From a checkpoint of a small mixture-of-experts model trained on Wikipedia.
Size: 12 layers, width 448, vocabulary 17381, 170M parameters.
Experts: 80 experts in each of 12 layers, 112 ReGLU neurons an expert, 4 picks a token, a sigmoid router, a shared expert of 256 neurons.
Training: 1075M tokens, 8391 steps.
Below are experts of layer 2 (counted from 0) of a mixture-of-experts language model. Rows are named router (the router's row for the expert), gate (a neuron's input weights, with its number), up (a neuron's input weights, with its number) and show model dimensions 0-55. Each number is 50 + 12 x the weight over its row's rms, rounded and kept within 0 to 99.
Before each expert's rows: "mostly gets" lists some tokens that are sent to it at least half of the time; "gets" lists some tokens that make up at least twice as much of what it gets as of all text. This comes from a sample of Wikipedia text that the model never trained on. Tokens count by the router's weight.

# expert 32
mostly gets: "\n", "===", "====", " ===", ".\"", " ===="
gets: "\n", "==", "===", "\"", "In", "===="
router:60 63 45 47 38 57 49 40 45 56 50 22 48 56 35 60 57 43 62 43 40 43 57 57 47 60 61 53 46 54 50 45 38 44 63 67 51 37 49 38 42 66 45 54 32 56 67 21 26 45 44 53 47 63 58 50
gate0:57 75 20 39 66 62 68 40 68 46 40 67 72 44 64 50 61 45 31 44 37 63 65 42 53 64 46 59 53 52 58 33 21 46 49 42 53 61 19 36 62 40 41 43 45 27 59 63 26 51 66 53 36 57 51 52
up0:35 70 30 45 54 60 52 37 63 58 36 79 36 41 58 56 52 51 36 48 41 51 50 64 44 50 46 53 37 59 39 41 28 40 49 47 54 49 20 37 36 35 39 54 40 28 59 41 42 62 58 49 58 33 48 55
gate1:59 61 24 54 47 54 62 51 72 33 40 55 44 34 64 58 54 35 69 44 62 63 62 36 45 60 53 49 58 59 61 27 33 56 56 71 70 47 41 44 50 34 42 66 67 50 56 48 46 51 61 55 42 61 46 41
up1:58 58 56 31 45 75 55 50 41 54 47 44 27 31 68 67 53 28 74 59 50 71 51 38 71 56 51 49 49 76 52 18 59 66 51 69 48 70 50 28 44 34 60 64 71 46 73 32 39 39 65 64 35 31 60 29
gate2:36 44 36 48 48 51 84 56 41 40 45 50 63 53 63 38 71 21 58 71 52 58 61 30 33 48 62 65 50 41 55 45 52 34 45 43 53 63 42 47 41 60 35 47 59 59 40 73 47 61 64 72 37 36 47 40
up2:62 32 23 49 51 60 53 33 17 33 83 39 57 32 47 41 37 40 68 58 50 44 63 38 43 43 84 73 47 49 56 21 55 53 41 50 55 46 45 48 46 50 43 68 55 34 42 36 48 62 46 53 63 32 49 49

# expert 74
mostly gets: " ", "all", "ew", "unn", "alls", "alk"
gets: " ", "all", "ew", "unn", "ud", "orn"
router:42 71 48 66 33 50 59 56 52 51 39 49 50 39 39 59 49 48 35 43 62 40 61 44 53 47 55 57 54 68 43 58 42 72 56 59 71 53 66 61 59 61 50 63 63 84 51 44 57 47 40 49 22 68 37 71
gate0:64 40 50 43 39 63 48 55 52 38 45 56 49 51 49 51 42 43 34 45 46 45 64 40 54 53 40 69 66 71 59 35 43 66 35 38 57 52 46 61 60 36 55 83 51 68 50 43 55 40 48 63 60 73 48 68
up0:28 33 54 32 49 58 67 58 38 46 59 60 61 55 41 53 58 40 43 44 61 56 63 72 69 56 49 59 52 71 69 28 54 62 55 42 36 43 46 57 64 60 34 59 66 41 48 70 58 55 63 42 41 51 44 44
gate1:62 42 43 45 58 47 61 31 53 42 52 23 46 35 63 55 56 53 72 37 57 36 60 60 46 62 48 47 65 55 49 32 44 48 65 59 61 58 56 45 41 44 48 61 29 46 44 55 40 37 30 68 37 49 69 55
up1:60 44 33 38 49 51 55 33 44 29 56 28 40 37 65 46 50 46 62 27 68 28 43 61 42 61 51 47 68 71 36 47 41 62 56 79 53 40 66 59 50 38 57 48 33 56 43 46 32 36 23 68 33 56 61 49
gate2:50 48 58 39 31 43 35 42 18 36 40 00 78 49 52 53 65 44 50 44 66 55 37 51 66 52 44 61 75 59 50 47 57 45 47 39 71 56 57 64 70 66 35 60 46 66 57 35 42 57 35 53 44 38 55 52
up2:24 43 49 36 19 68 53 42 64 59 48 57 53 43 59 35 52 39 41 52 48 41 59 52 50 44 49 41 50 49 83 45 41 57 36 59 42 48 42 49 50 50 51 61 37 71 63 71 72 31 51 49 35 48 42 53

# expert 5
mostly gets: " (", "\n", " (\""
gets: "\n", " (", " (\"", "(", " terms", " "
router:62 56 53 30 29 49 54 43 47 49 53 24 56 53 46 50 40 40 50 36 48 35 70 64 41 37 56 46 42 36 76 37 53 47 60 44 39 37 51 58 56 56 46 50 44 53 55 35 61 49 38 57 40 64 46 58
gate0:43 69 67 60 50 36 51 29 52 48 51 57 47 34 47 73 46 52 30 39 63 55 43 46 31 83 54 52 63 64 49 35 53 40 83 45 60 55 57 47 48 47 40 55 53 63 47 47 66 45 48 46 26 41 41 58
up0:45 69 65 66 37 34 52 42 56 46 44 50 47 32 61 76 39 52 34 33 61 54 51 59 33 81 56 49 70 54 51 58 58 51 78 62 63 52 56 55 60 50 45 48 45 64 39 47 70 43 55 35 24 41 47 55
gate1:51 61 57 58 40 58 51 44 67 44 33 51 56 46 36 36 43 49 57 54 43 74 53 36 57 55 32 60 60 67 53 34 46 79 50 29 58 50 66 64 49 38 64 53 53 56 53 63 53 61 63 46 61 62 42 38
up1:38 64 64 37 26 42 54 41 63 50 48 50 57 52 52 42 41 47 45 50 39 62 45 51 49 47 32 64 51 60 61 57 61 75 53 29 40 43 69 72 48 36 55 44 59 57 51 66 52 57 62 48 74 57 56 51
gate2:59 54 67 58 59 47 36 40 64 54 61 54 67 49 67 50 50 45 47 48 52 43 47 46 49 56 49 46 69 60 53 43 48 58 71 37 40 55 56 27 40 40 43 58 49 39 46 54 74 52 70 51 31 63 29 56
up2:56 29 29 40 50 54 63 54 17 42 34 64 44 52 57 59 49 51 52 58 45 61 45 54 45 51 51 54 42 62 42 51 48 48 39 51 63 49 39 67 41 64 48 45 58 58 63 52 27 44 31 54 48 47 66 47